Experts of a small language model: 7959 steps.
Below are experts of layer 9 (counted from 0) of a mixture-of-experts language model. Rows are named router (the router's row for the expert), up (a neuron's input weights, with its number) and show model dimensions 0-255. Each number is 128 + 32 x the weight over its row's rms, rounded and kept within 0 to 255.
Before each expert's rows: "mostly gets" lists some tokens that are sent to it at least half of the time. This comes from a sample of Wikipedia text that the model never trained on.

# expert 63
mostly gets: " first", " First", " home", " final", " head", " second"
router [179  52 106 102 110  76 127 106 163 152 123  84 170 139 120 143 120 176  95 141 163 124  65 107  89 106 107 128 162 172 125  96 116  78 155 107 145 123 112 156 168 132  93 130 108  85 124  90  90 123 112 108  86 155  65  92 155 114 110 157 131  96 149  93 143 124 153 155  94 115 202 196 144  90 158  78 110  67  85 134 108  99 103 118 183 132 129 148 182 163  86 130  93 127 107 142 151 104 186  86  48 136  80 147 104 103 145 131 121  89 108 141 160 132 143 110  99  95 127 144 153  60 134 143 110 137 100 154 160  98  97  88 137 100 150 123  93 144 137 134 149 163 143 149 110 103 181 157 166 114 121 202 130 110 136  99 165 108 173 116 135 163 176 164 175 118 121 124  90 175 177 146 118 100 170 126 165 164 110 179 120 125 139 123 140  99  74 147  42 126 113 170 127 207  89 104 154 150  84 119  91 108  90 131 150 141 104 212 161 120 139 104 100 113 123  93  94  92  58  85 111 152 147 180 150 114 153  95 100 112 102 150 147 117 187  82 157 108 165 160 165 149 117 113  72 158 126  99  73 131 179 182 113 138 156 124]
up0 [120 157  95 182 131 156 157 145 141 135  91 176 176  82 146 102  89 173 147 140  89 105 117 101  98 136 125 136 158  94 126 126 157 109 151 124 141 119 116 171  94 217 173 128  88  95 157 104 151 132  92 139 149 166  89  82 134 100 166 149 106 134 111  98 143 194  88 121  63 110  88 117  98 101 144 138 127 172 154 143 105 173  98  79 155 159 130 160 193 197 128  62 169 137  88 176 135 112 167 167 133 167 104 159  89 168 190 136 122  59 121 123 125 121  91 142 137  69 108  84  98 120 134  78 143 118 124 127 113 100 102 128 161 146 152 165  88 139 118 115 148 159 172 138 136 190 142  97 101 150 183  83 167  84 153 135 119  98  71 154  87 172 143 122 106 195  66 119 144 152 178 104  97 149 146 116 161  87  80 149 146 100 146 138 189 169 142 106  97 120 148 104 177 132  78 177 114 106 139  66 116 175 150  92 149 183 118 144 146 142 114 118 120 104  76 161 143 169 133 115 101  81 118 155 114  79 159 144 217 142 116 183 115 115 126 112 146 142 149 157 194  99 141 143 124 129 138 170  64 119 122 161 104 126 178 158]

# expert 54
mostly gets: " Democratic", " second", " election", " final", " third", " elected"
router [161  69 117 110 129 140 112  74 112 136 117 112  95 136 152 119 178 156 110  87  90 141  96  93  90 115 136 155 167 111 117 166 126 126  97 139 125 135 120 144 162 145 112  89 114 108 162  83 138 109 138 121 140 123  80 101 160  81  77 156 144  59 160 120 143 119 113 150  82 143 110 123 177 100 105 163 146 160  87 121 109 126  98 102 144 108 106  94 114  65 146 164 109 136 125 142 152 130 117 143  82 180  94 189 112  93 159 158 119 103 170 166 179  91 137 125 141  98 163 106 182 111 118 131  54 161 143 206 143  80  66 162 202  60 219 165 141 135 156 116 178 169 112 115 104 144 154 105 130 160 109 169 136 147  95 110 129 146 153 109 167 153 135  84 164 105 137 168 142 172 182 172 156  78 133 123 189  95 171 125 142 123 139 147 144 148 170 101 108 192  93 148 104 120  85  94 109  61 164 149  69 150 122 162 118 135  68 121 110 112 154 131 113  91 122  60  84 128 112 128 142 124 152  76 105 180 143  95  91 121 120 183  85 106 141 130 158 107 141 139  59  73 110 154 135  82 164 173  93 117 106 140  58 100 174 172]
up0 [165 114 152 137 129 158 113 146  70 147 100 176 152 124  32 131 167 105 126  79 156  84 114 121  64 139  98 180 105  60 171 146 138 152 184  90 129 143 170 142 134 134 123  94 207 128 121 127 143 147 109 137 101  99 135 129 139 146 112 162 138 138 136 115 121 130 108 114 104  72 176 124 121 100 146  69 125 185 181 117  80 107  89 135 159 113 109 181 129 132 123 111 108 147 105 151 124 146 151 109  84 135 131  69  29 123 112 152 136  84 166  89 120 116 111  89 147 140 126 126 119 145 103 103  98 101  53 105 122  60 109 124 181  95 119  74 148 140 175  81  74 141 170  94 156 134 135 153  64 152 145 130 127 142 125 169 138 175 137 125 153 112  79 148 183 158 139 104 109 101 200 116 186  99 163 121 101 154 137 105 140 164 137 169  69 200 117 103 146 145 109 101  81 128 130 171  86 111 123  94 188 118 207 134 133 139 105  90 142 164 159 116 129 199  94 155  81 134 104 143 126  88 126 123 104 180 125 181 134 188 109 123 160 137 139 184 131 129  60 137  98 162 133 150 116 129  94  90 130 108  72 113 106  91 142 178]

# expert 27
mostly gets: " n", " h", " b", " Y", " K", " f"
router [121  71 115 166 164 180 140 135 151  90 134 137 141 102 122  95  70  96 123 121 121 145 109 147 147 134 123 138 123 115 171 139  41 167 111 110 146 114 185  94 118 108 112 209 124 127 102 123 148 158 156 115 142 148 146  85 168 116 128 168 155 167 100 140 147 127 198 150  85 196 172 101 135 203 155 143 202 143  96 168 151 109 143 160 119  85  96 132 100 132 142 158 103 118  98  42 208 172 154  63 170 131 138 113 142 129 124  83 107 120 149 104 128  95 130 145 133 151 117 134 156 198 124  83 159 172 144  85 111 112 174 149 115 135 167 145 164  99  97 107 151  76 108 166 163  94 113 162 103 140 165  77 114 122 110 166 110 146  95  77 162 116 136 155 123 107 126 183 125 167 169 123 170 154 122 136  82 112  81 164  96 125 122  94 116 122  77 147 197 162 151 180 130 130  73 129 165 144 143 158 130 116 145 134 107 163 121 181  96 157 107 187  93 159 157 166 146 152  95  79  92 107 126 120 151 126 105 128 122 145 138 116 189 121  26  99 110 103 142  57 135 123 120 132 152 124 113 134 116 127 143  77 163  75  79  50]
up0 [178 134 174 148 107 134 123 136 113  88 207  94  79 106 139 165 146 148 109 108  68 167 116  77  88 107 148 184 131  92 130 160 148 169  97  62 155 112 130 107 159 182 139  28  92 127 146  89 166 136 134  69  72  57 155  80 128  84 146 119  63 127 139 123 163 158 131  70 163 162 114 187 119 151 168 140 198 115 130 181 125 111 128 151 168 104 152 176  99 158 151 104 170  91 159 128 149 111  83 109 108 143 125 157  95 110 214 145 102 115 187 118 135 136  81  91 173  59 133  86 133 119  76 151  91 128 124 119 170 153 162 192 134 119 104 183 123 117  83 119 119  87  87  77  63 121 123 154 179 114 157 163  97 130  96 142 117  91 109 152 110 177 217 135 101  93  92 122  92 138 188 127 152 123 108  90  93 107  87 152 112 157 177 156 123 189 180 144 123 135 118 104 119 100 172  80 135  97 148 109 135 116 162 159 100 142 139 125 119 130 174 142 162 119 148 132 102 175 126 161 129 176 123 116 102 145 136 120  87 117 141 170 107 113 130  95 161 156 113 110 110 125 130 120 112 145 145 102 114 105 119 111 146 162 167 123]

# expert 69
mostly gets: " Australia", " France", " Ireland", " Russia", "ić", " century"
router [149  96 172 156 112 109 143 171 102 182  76 156 130 112 116 158 161  84 105  99  99 152 181 134 123  94 144 126  94  79  85  84 116  95 101 119 120 104 108 108  60 124 107 150 114 100 153 129 161 187 122 111  64 108  73 173 109 118 106 106  98  94 113  87 163  98 144 128 181 107  82 164 176 104 168 123 106  97 122 164 138 185 133 121  93 157 165 133 132 144  80 156 132  99 151  74  85 107 143 187 140 145 128 145 149 103 122 170 180  79  78 155 178 131  78 151 169 112  77 121 128  78 121 120 140 120 179 123 167 133 160 200 189 129 109 101 137  86 123 114 175 113 168 215 101 131  77 114 162 101  79 164 161 147 151 140 117 103 138 149 150  95 132 134 121 128  99 129 134 102 174 168 132 149 133 128 109 109 120 133 169 137 163 145  95 157  70 105 119 151 131  72 133 151 125 121  95 107 141  93 133 160 118 103  77 156 140  96 108 117 155  37 161 142 162  87 154 113 159 146 131 121 167 180 115 195 103  94 126 178  96 170 158 177 171 125 107 194 152 173  81 120 202 118 101 107 145 158  76 174  78 136 154 132 126 176]
up0 [ 90 105 130 125 192 121 151 129 119  79 145 133 175 105 123 128  83 124 144  65 153 194  64 117  81 123 133 159 108  83 155 153 131 146 102 167  78 114 102 154 135 127 141  99 103 151 185 123  89  63  97 122 126 155 164 151 128  74  86 176 121 126  94  98 115 180 118 107 150 137 173 130 177 140 159 173 110 117  79 136 119 153 194 144 124 136 155 178 124 174 157 177 138  99 123 125  98 162 169  78 122 106 157 145 125 102 164  84 109 124 121  99 153 133  97 144 120 140 146 127  89 112 124 130 132 112 103 165 139 104 128 128 163 150  80 119 167 118  76 183 122 114 182 170 159 168 158 110 157  51 151  74 183 122  82 120 173  46 118 126  66 161 115 183 140 164 112 126 173 131 157 136 169  55  95 154 128 171 136  98 140  87 134 126 159  95  74 154  97 112 144  88 184 196 137 139 123 131  75 126 121  96  96 124 143 133 155 121 101 115 128  81 131 128 203 111 112 119  82 186 120 116  47 108 130 170 137 185 188 105 119 155 144 111 122  78 104 141 114 152 121 186 119 131 143 135 198 127 107 149 118 104 165 146  75  78]

# expert 67
mostly gets: "av", "ar", "it", "ir", "h", "j"
router [129 190 200  75 109 127  54  74 136  77 117 167 125 132 135 132  70 145 100 126 129  98 140 106 144 101 187  74 174 174 172 135 230 129 137 111 116 147  91 161 143 110 102  77 150 125 115 125 202 138 145 153 142 147 158 154 147 146 182  93 104 153 116 132 137  97 121 167 139 143 128 125 176 108 130 129 145 110 132 114 110 108 139 116 149 108 129 100 137 113 131  80 151 122  80 168 129 178 152 128 108 141 107 123 139 117 176  83  85 150 155 140  58 121 120 138  68 113 146 202 135  81 178 122 145  91 139 107 130 134 160 130  79 119 127 116 154  72 119 117  92  77  60 158 198 155 107 149 129 120 143  84  84 160 170 112 138 169 150 148 101 169 111 141 166 147 134  73 106  99  98 174 116 134 123  99 145 146 190 150 168 115  91 156 139 151 176 150 153 124 107  87 167 156 191 156 102 170 147 171 169 182 123 124 151 151 141  98 139 176 169 144 112 106 103 164 105 197 149  82 121 110 108 115 160 103 193 142  67  90 109  80 153  90 103 103 121  79 118  82 117 174  75 169 152 103  60 142 171 150  98 124 124 152 110 117]
up0 [202 198  88 111 118 154 116 124 137 167 133 175 116 158 187 177 192 115 108 138 154 108 146 119  87 120 185  73 252 110 129 127 134  56 156 100 204 128 110 131 141  71  99 175 184 157 156 110 142 119 114 130 120 164 172 142 132 154 177 138  94 115 110 108  95 153  79 138 119 115 152 113 151 155 152  74 139 196 116 139 157 150 117 130 137 150 109  68 109 136 124 148 173 204 141 127 109 102 125 111 155 129 150 148 122 166 124  97 135 140 146 156 161  98 186 163 125  89 167 115  85  83  72 148  94 116 114 102 143 118 172 143 115 107 141 106 110 110 153 155  97 159 109  80 167 121  64 107  97 110 105 169 138 147 154 106  92 107 174  64 101  51  84 116 113 112 145  91 160 138  75  97 141 139 128 126 155 134 145 157 113 136 120 132 144 113 122 111 142 169 104 128 142 103 153 113 137 125 173 134 154 106 139 112 134 125 108 106 128 118  89 150 113 155 130 127 179 132 174 227 187 135 147 194 122 109 111 150 134 212  96 105 151 123  99 129 125 147  81 104  25 171 105 134 124  81 144 103 138 168 175 132 126 100 106 107]

# expert 24
mostly gets: " T", " K", " St", " C", " Mc", " G"
router [135 114 121 143 107 130 135 147 120 170 106 126 124  58 139 105  42 101 119 116 153 131 161 184  85 131 158  88 120 158  73 112 103 111 197  73 182  98 108 102  90  99 142 180 147 124  99 125 148 165 149  66 143 151 146  92 102 138 120  77 112 134 101  92 113 115 209 142 189 152 144 129  60 142 136 118 173 118 122 120 221  86 147  94  74 120  77  87 166 173 139 148  99 118 102 110 164 169 140 159 139 117 164 108 173  85 143  92 110 119 146 116  98 142 159 106 181  94 145 144 171 146 169 108 196 113 112 136 145 147 169 130 122 187 116 143  84 138 102  97 118 138 109 151 149 120 155 148 101 153  97 119 174 124  98 126  72  91 130 107 181 193 158 140 140  95 116 142 173 135 154 154  64 146 162 145  97  96 144 155 102 136  89 143 139 183 131  78 186 129 119 186  85 127 187 137 110  89 105 149 160 161 107 130  91 183 119 171 109 177 115 125 117 120 122 111  96 113  61 166 127 117 119 150 101 118 111 104  63 160 133  77 151  95 116  58 161 150 123 127 167 101 186 160 111 175  77 110 145 152 153 130 160  82 100 145]
up0 [ 53 113 165 188 137 122  52 145 104 121 119 130 121  28 139 141  96 110  61 201  95 151 119 115 137 146 137 174  95 163  60 122 171 156 104 167 101 131 114  93 116 147 156 147 187 199 123 125 187 135 118 153 106 203 120 142 102 104 129 152 125 171 140  84 139  78 174 151 113  81 138 100 116 132 194 117 135  75  66  99 121 171 127  90 104  69 140 161 150 171 150 170 131 158 120 118 135 160 154  92  97 123 167  75 157 113 137 139 157 149 108 139 108  63 122 151 130 104 135  86  95  36 155  80 153  77 106 119 151 124 134 121 146 134  99 169 114 120 139 118 100 135 120 115 129 107 137 170 124 180 159  77  85 140 108 118 115 197 156  72 158 197 129 149 195 113 119 167  94 125 130  89 139 155 153 130  65 147 114 131 106 143 131 130 101  82 147 100 118 114  81 109 133 153 144 128 110  96 154 138 184 149 160 126 174 108  92 129 171 123 119 139  65 115  76 120 150 176 164 117  78 145 109 128 122  95 149 164 168 141 182 109 120 153 202 114 112 117 146  70 115 106 128 123 165 135 139 117 143 107 150 142  96 126 155 176]

# expert 7
mostly gets: " un", " f", " sp", " sc", " comp", " t"
router [ 60 119 129 139 135 186 136 151 165 133 192  80 170 184 127  95 173 144 162 149  98 124 176 104 114 146 115 148 143 222 127 166 132 113 140 102 130 137 174 156 229  51 129 173 139 164 135 146 161 132  90  41 111 164 159 145 147 128 131 159 181  91 128 183 122  94 125  80 153 137 144  80 119  97 112 125 160 136  95 111 126 128  99 132 148 158  95 157  58 146 152 108  95 131  91  77 168 140 128  95  96 134 158  93 135 191  77 134 131 117 126 142 155 117 193 158 160 131 153 115 105 139 203 130 159 165 111 110 129 131 159  91 111 157 139 137 163 110 164 130 102 111  77 123 119 101 134 110 108 118 114  60  89 139  95 132 103 109 123  99 151 143 186  73  87  90 197 188 165 177 156 151 137 124 178 138 102  73 170 114  81 130  88 162 166 153 170  91 119 126 107 134  99 154 152 140 151 141 146 163 184 127 143 114 129 139 103 170 129  96 138 187 117 139 114 130 136  73 126  91 133 110 158 117 155  85 179 121 139 130 154 104 128 104  54  90  96 118 124 107 151 122 114 162 153 135  91  79 122  90 178  49 126 157 139 110]
up0 [132 142 120  68 114 193 121 149  86  85 109 145 158 110  85 102 159 158 104 122 115 110 108 129 172  73 164 104 105  97 138 130  56 133 166 116 122 123 166 117 153 186 106  85 179 164 132 107 176  76 129 148 171 136 134 191 110  94 148 122 124 147  98 150 165 123 134 120  57  96 149 110 127 114  98 107 114 106 117 110 146 124 145 112 142 134 144 132 110  39 109 111 118 157 141 134  95  94 144  79 151  92  93 108 182 129  89 163 128 174 176 187 104  60 104 113 133 157 104 107 144 113 156 160 110 151 134 119 118 185 173  94 130  99 131  77 110  97 106 144 171 135 155 171  84 163 113  88  78 127 124 108 147 129 103  63 135  97 152 155 111 141 171 156  79 121 164 100 127 162 142 182  56 138  81 141 139 138 152 164 144 152 138 114 135 169  92  92  73  51  87 101 154 138 163 137 139 107 202 159 144 120 160 168 136  71 104 180 122  92 146 116 163 136 106 111 158 187 142 156 130 114 132 150 195 175  73 184 156  94 144 145  98 102  90  97 125 165 212 107 119  54 141 153  76 123  70 122 111  97 144  94 139 146 100 148]

# expert 46
mostly gets: " r", " b", " sh", " tr", " dis", " w"
router [ 96 108 117 115 159 151 131 104 146 111 151 101 152  68 155 124 119 134 175 143 150 165 133  89 111 122 105 154  87 163 133 163 143 127 118  95  89 146 177 163 123 132 124 142 125 102 108 154 156 129 183 108 145  91 143  92 139  78 113 121 103 141 106 176  75 112 119 160 119 154 186  66 169 191 151 139 129 118 156 154 131 169 151 160 124 176 125  85 180 126 146 144 105  52 137 105 119 213 122 143 157  72 218 115 163 180 153 165 153 142 123 101  84  98 187 144 135 137 119 130 180 213 118 103  82  71 127 153 114  91 139  87  82 159 163  96  80 185 150 149 129  96 116 154 138 129 139 154  46 138 124  67 111 128  75 127 139 198 131 116  98 141 101 147 105 151 104 165 118  86 172  98 129  97 139 147 127 166  52 141  48 192  85 102 147 131 125 101 140 116  99 173 119  86 131 144 153 136  95 165 139 128 181 156 130 137 131 170  98 100  72 156  87 108 110 117 123 153  76  94 172 150 136  97 148  97 201 116 115 134 133 102 172 121  99 106 105  92 118 107 156 113 136 193 158 137  52  94 135 136 105 116 158 104 149 119]
up0 [170  47 172 101 166 143 144 131 164  90 124 135 198 128 155 149  87 157 140 175 145 188  90  98 100 123 130 156 106  60 113 177 128 148  86 130 118 194  21 125  96 113 119 127 144 154 112 131 139  60 111 160 131 158 121 154 135 159 133 164 122 193 124 145 107 169  80  97  53 106 173 123 166 139 111 126 130 149 176 150 133 108 155 157 169 107 107 137 133 117 136 181 228 148 156 124  77 101  91 128 185 152 122  95 180 142 133 161  59  94 112 112 139 136 105 104 116  76 148 105  93 135 151 169 170 116 137 129 119 208 141 120 126 133 109  89 134 126 162 153  90  85 142 152 126 107  68 128 144  44 167 162 119 116 143 161 173 130 105 170 125 131 119  94 101 125  95 144 131 123 141 162 156 168 107 139 113 101 145 133 125 127 125 175 130 137  89  42 106 128 102 113 141 146 130 147 149 161 106 153 113  85 167 130 103  79 175  56 135 144 110 109 103  83 112 200 121 159 134 122 119 143  89 116  99 132  66 176 148 161 111 155 101  54 121  92 108 128 108 134 167  94  97 166  94 155 133 128 100 101 146 146  63 130 138 129]

# expert 56
mostly gets: "W", "J", "H", "-P", "-M", "-B"
router [ 86  95 102 155  82 144 136 164  83 127 184  80  78 150 174  90  76  77  90 130 129 108 137 149  80 112 154 136 119 193  74 139 101  82 154 151 171  85 139 152  83 112 122 103 101 130 118 168 100 229 123 126 126 153 102 110  96 176  85  72 131  72  80  77 117 122 142 133 131 168 103 138  99 124 139 174 120 124 146 135 159 120 131  74 118 126 119 156 116 129 127 148  51  78  87 125 154 123 191 159 198 171 126 176 106  96 120  80 153  76 119 134 110 139 166 193 219  93 144  96 160 123 145 109 157 127 146 168 133 107 155 135 112  92 171 139  81 164 135 110 133 163 142 185 147 126 169 178 150 154  79 142 176 114 137 105  96 112 161 157 151 170 113 174 145 146 105 166 136 140 142 150 137 142 115  88 141  48 143 206 100 128 147 172 108 182 113 129 168  80 135 181 113  97  94 147 149 157 105 148 108 192 176 124  98 162 141 135 167 167 109 163  54  91 163  83  97 106 131 151 142 157 136 123 120  99 109 123  97 154 156 150 126  88 116 101 157 154 149 121 149  90 129 101 111 117 168 118 162  95 155 128 130 159 115 119]
up0 [ 87 153 104  78 107 142 154 107  89 166 115 138 137 108 145 111  90  96  95 113 124 139 137 146  90 106 104 185  89 196  77 153 107 129  90 157  85 112  74 148 104 139  82 114 163 150 163 151 100 152 145 111  99  54 113 135 148 130 144  48  92 123 118 122 145 165 163 116 151 112 186 145 113 113 127 175 122 108 151 135  95  97 157 156 158 154 139 105 159  97 145 142 134 131 135 150 116 168 141 175 119 144 138 100 170 134 107 142 170 121 100 116 166  82 136 173 151 166 146 137 103 156 188 123 146 116 102  99  70 165 159 154 108  72 137 143 110 117 133 156 108 124 147 111  83 131 154  62 143   0  64 118 160 195 142 130  91 156  34  91 195 126 128  83  79  86  95 128 185  99  87  94 186 124  80 111 173 113  94  87 159  85 100 112 133 121 159 104 125 148 128  87 111  92 138 132  93  65 173 143 161 131 171 146 120 182 143 111 121  90 100 126 105 194 113  51 122 154 111  99 135 126 152 125 124 134  98 167  95 157 178 141  94 118  91 115 155 134 122 139 117 111 103 148 156 150 157 133 135 141 138 203 183 172 110 102]

# expert 43
mostly gets: "op", " Elect", "th", "rat", "et", "anth"
router [134 147 136 150 224 119 124 124 173 169 117 121 119 151  92 139 110 123  97 158 129  86 142 151 187  73 147  83 174 166 154 116 112 134 130  84 129 121  52 143 144  97 163 109 137 147 124  64 153 132 122 150 164 112 153 141  97 164 150 194  65 152  71 117 122  94 149 130 115 130 123 129 114  85  73  91 138 179 106  64 119 128  92 123 150 146  78 103 123  82  98 114 150 152 102 201 167 163 150 117 121 145 139 185  95 128 141 122 150 108 167  99  91 153 161 188 180 133 101 159  71 102 125 198 187 131 133 145 139 161 140 131 123 141 123 134 165 153 163 121 115 184  98 194 132 139 128  70 120 169 117 138 108 158 109  84 198 139 151 151 122 127  96 100 122 135  95 125 103 164 113 132 144 121 130 106 100 144 196  98 159 144 138 166 166 151 198 200 149 107 126 154 136  88 201 127 158 104 133 135 126 173  89 132 145  95 180  72 122  95 139 124  99 131  63 145 128 106 113 131  96  96  86 173 103 126 159  91  94 113  92  92 158  76 101 186 155 110 162 127 118 190  90 175 140 174  84 134  87 170 187 113 130  97 138 142]
up0 [141 134 141 121 120 160 144 135 142 151  27 173 170 105 177  76  96 120  81  66 125 123  91 104 151 146 123 161 110 125 130  87 137 122 124  97 154 140  91 160  93  88 133 141 107 140 140 130 115  60 129 187 110 126 126 144 140 151  91 180 100 134 105  85 144 177 129 140 143  91 149 117 112 186  93 107  84  91 131  72  50  67 111 160 119 113 134 103 141 114 107 110 107 135  92 131 139  77 117 140  83 116 140  94 163 157 119 159  58  87 131 148 113  81 159 138 136 111 120 162 182 134 142 145  89 194 109 111  88 125 143 116 100 174 141 132 176 151 149 103 116 120  70 159 140 133  99  91 164 104 123 138 132 158  85 160 185 130 103 185 141 107 102  96 128 131 133 102  53 128 147 162 153  98 147 127 128 174 136 174 109 130 149 155 148 174 159 191 181 114 196 131 123 105 128 183 115 159 115 171 150 186  51 100 177 117  99 101 145 127 149 160  76 167 127 124 122 148 146  86 166  95  99 161  83  78  97  85 152  77 127 182 154 133 144 169 162 131 153 139  92 130 137  87 114 204 183 179  94  89 147  85 202 108 119 126]

# expert 34
mostly gets: "ual", "ious", " young", "ful", "our", " poor"
router [207 117  70 114  90 148 133  99 147 136 143 171 111 166 207 178 168 175 141 112 138 158 139  99  91 141  60 124 178 135 187  85 140 157  87 124 169 148 133 125 145 155 175 100 179 126 121  75 106  99 113 140 111 167 187 156 142 111 130 144 144  98 118 147 141  93  95 134  86 130  52 123  81  90 157 145 117 143 126 133 115 107  74 198 155  31 103  70 103 158  93 153 181 107 112 159 137 106 151 169 113 150 125 135 111 106 182 131 160 163 182 152 123 111 134 173 110 112 122 126 111 139 125 151 103 172 117 166 155  91  76 116 130 112  92 105 157 180 150 134 155 132 176 123 127 161 111 121 132 122 110 127 101 164 116 126 151 123 114 106 141 150 111 121 183  59 100 118 106 138  84  99 104 131  98 120 111 149 157 101 155 107 135  81 135 126  95 167 185  88 127 122 161 154 115 113 151  73  98 179 156  59 142 172  85  88 132 180 121  93  89  53 116  94 118 197 163 190 141  94 124 180 119 143 122 113 128 190 141 122 143 153 104 126 142 202 130 135 143 169 139 141 119 136 140 117 157 103 183 125 116 129  49 145 171 190]
up0 [134 110 147 106 135 116 148  65 124 100  89  99 106 110 141 133 117 132 158  79 105 101 116 172  84 222 133 118 103 107 135 107  62  81 112 163 145 130  85  79  98 208  18 168 162 187 112  82  94 126  88 168 122  97 146 172 106 132 113  87 131 137 155 182 111 148 139 177 130 137  77 127 176 151 139 124 187 121  96 108 110  93 118 184 127 100 126 162 134 127 110  91 176 187 110 158 127 132 137  96 131 172 156  74 105  97 119 152 117 115 153 155 110 103 141 142  74 114 135 144 114 134 173 132 115  93 202 132 167 165 105 164  96 120 111  64 128  64 131  82 136 159 185 140  87  62  99 109 152 118  93 164 150 130 126 130 170  77 146  89  82 211 116 124  83 180 109  96 145 174  96 159 174 146 155 170 103 151 126  94  89 150 139 132 154 136 145 125 148 148 145 161 148 138 110 136 127  79 165 165 110  44 127 160 107 108 115 136 114  80 102 125 116 163 169 109 127 130 159 120 129 149  89  57 163 150 111 153 129 119 140 145 187 147 146 168 109 116 160 139  89 141 136  85 157 101 167  85  88 104 120 150 134 178 137 133]

# expert 45
mostly gets: "ón", "ican", "ardo", "ión", "ini", "bra"
router [117 136 110 155 136 184  70  94 149 159 125 119  97 195 109 146  89 110  89 112 115 162 143 153 165 100 126 100 193  48 109 168 120 131 110 175 137 160 110 151 116 105  80 164 189 124 108 183 142 175 144 174 125 104 153 129 108 118 153  87  93 170  86 145 105 150  80 128 183 142 105 131 175  92  81 169 152 169 160 147  95 118 192 136 134 125 121 100 124 114 151 111 165 162  93 146 164 132 152 103  93 119 115 185 116 143 139 179 166  79 151 158  53  95  97 186 142 102 185 135  74 108 129 185  61 132 153 130  99 149 130  88 117  84  94  99 147 147 166  97 126 108 113 126 178 173  72 105 127 111 141 143  89 164 131 138 152 180 166 128 144 120 103 108 139 112 137 136  96 125 116 128 122 158 134  98 145 102 153 123 182  91 183 110 118 138  91 145 168 101 112 108  99 143 177 162 176 111  91 144 135  90 109 130  82 104  74  81 131 117 198 101  94  98 102 172 125  83 120  96 135 170  60 152 172 158 112 105 194 174 142 174 147 139 113 129  86 129 123 118  86 145 148 178 135 130  70 135 101 177  54  92 134  74 104 132]
up0 [141 105  97 161 185 178 143 132 171  53 206 107 120 122  86  77 154 131 130 106 117 185 137 158 123 174 122  94 124 100 113 132 130 200 142 106  96 119  80 134  56 135  96 134 154 162  50  93 164 130 109 106  81 155 116 111  67  86  87 139 140 182 122 122 122 162 120 188 150 152 158 115 153 118 127 127 122 180  55 124 169 142 121 140 104 130 128 110 128 118 156 140 170 111 172  90 193 185  76 137 128 134 170 154  59 128 158 174 121 145 117 202  99 112  71  86 128 106 126 148 148 149 111  98  25 109 108 145 108 154  96 125 129 179 112 129 128 168 140 150 128 158 131 102 185 135  83 155 119 111 145 100 165 172 108 151  79  92 128 124 140 120  99 103  81  95 120 167  80 146 141  73 137  87  91 107 121 195 148 129  90 136 118 117 137 160 175  92 141 112 145  88 107 201 187  96 147 150 121 114 124  95 133 132 131 161 111  95 110  86  89 141 112 132 159 152 186 120 132 118 135 154 108 144 155 213 143  87 110 129  86 133 102 116 101 169 118 104  63 141 158 141 112 153  88  94 176  94 144 122 163 169 133 145 155 131]

# expert 76
mostly gets: " (", ").", " .", "°", "′", "\"."
router [151 161  45  60 119 159  84 128 156 153 121 128  85 132 132 152 128 163 150 155 101 101 140 106 173 105  84  95 146  91 130 141 142 163 162 116  89 151 178  91 100 127 119 130  96 159 190 139 179  84  96 113 144 137 206 141 167 130 145 186 128 109 157 150  75 199 154  91 161 161 118 179 123 157 156 117 117  74  88  82  97 149 132 172 134 139 150 107  87  43 174 142 118 139 123  99 114  81  85  93 147 102 115 100 180  97 166  73 117 122 160 166  96 161 168  91 156 115 160 108 132 137 180  63 134 166 143 138 146 124 107 176  64 102  65 144  74 200 177 159 138 138 116 103 140 102 116 138 163 135 104 165 195 117 112 141 107  84 154 153 166 108 145 152 128 122 122  87 147 110 183 157 125 110 128  96 113 169 189 114 132 115 100 171 116 110 177 114 172 125 148 105 101 122 142 140 108 114 126 103 161 137  80 158 138 110 160 129  46 138 122 102 111 126  74 142 175 175 112 149 152 126 128 154  95 124 147 108 176 155 189  97  74 164 150 107 130 125 110 160 188 131 152 134 114 150 100 159 105 190 100 136  83 121 129 182]
up0 [105 184 136 194  83 168 178  88 139  67 105  86 143 125 125 155  63 122  96  99 181 102 133 120 117 141  98  80 110 108  94  70 182 123 116 148 103 218 115 159 103 145 125 103 124 161 124 118 155 143  98 112  73  90 173 151 134 119 124 102  97 132 140 115 111 121 111 153 200 113 123 119  98 105 111 118  98 170  89 112 121  72 148 126 131 177 119 136 149 117 101 113 166 106  94 141 144 155 104 117  88 153 180 100 134 173 136  65 103 105 123 109  89 127 122  71  97 153 112  98  72 116 118 141  96 158 199 123 123 105  76 103  92 117 162  84 126 147 149  92 167 105 101 106  70 156  83 107 174 180 149 123 157  84 130 170  65 132 154 174  91 150 151 189 111  92  49 119 130 170 160  66 106 139 156 144  89  95 145 145 103 133 153  91 195 109  82 103 122 125 173 165  86 140 142 142 117 159 101 149 179 144 116 136 135 103 140 121  83 149 111 159 143 149  85 196  86 107  82 136 166 179 170 141 168 180 119 130 125 172 123  99 132  93  71 121 155  76  94 171 130 131 127  98  68 159 150 146 139 115 100 106 113 180 114  86]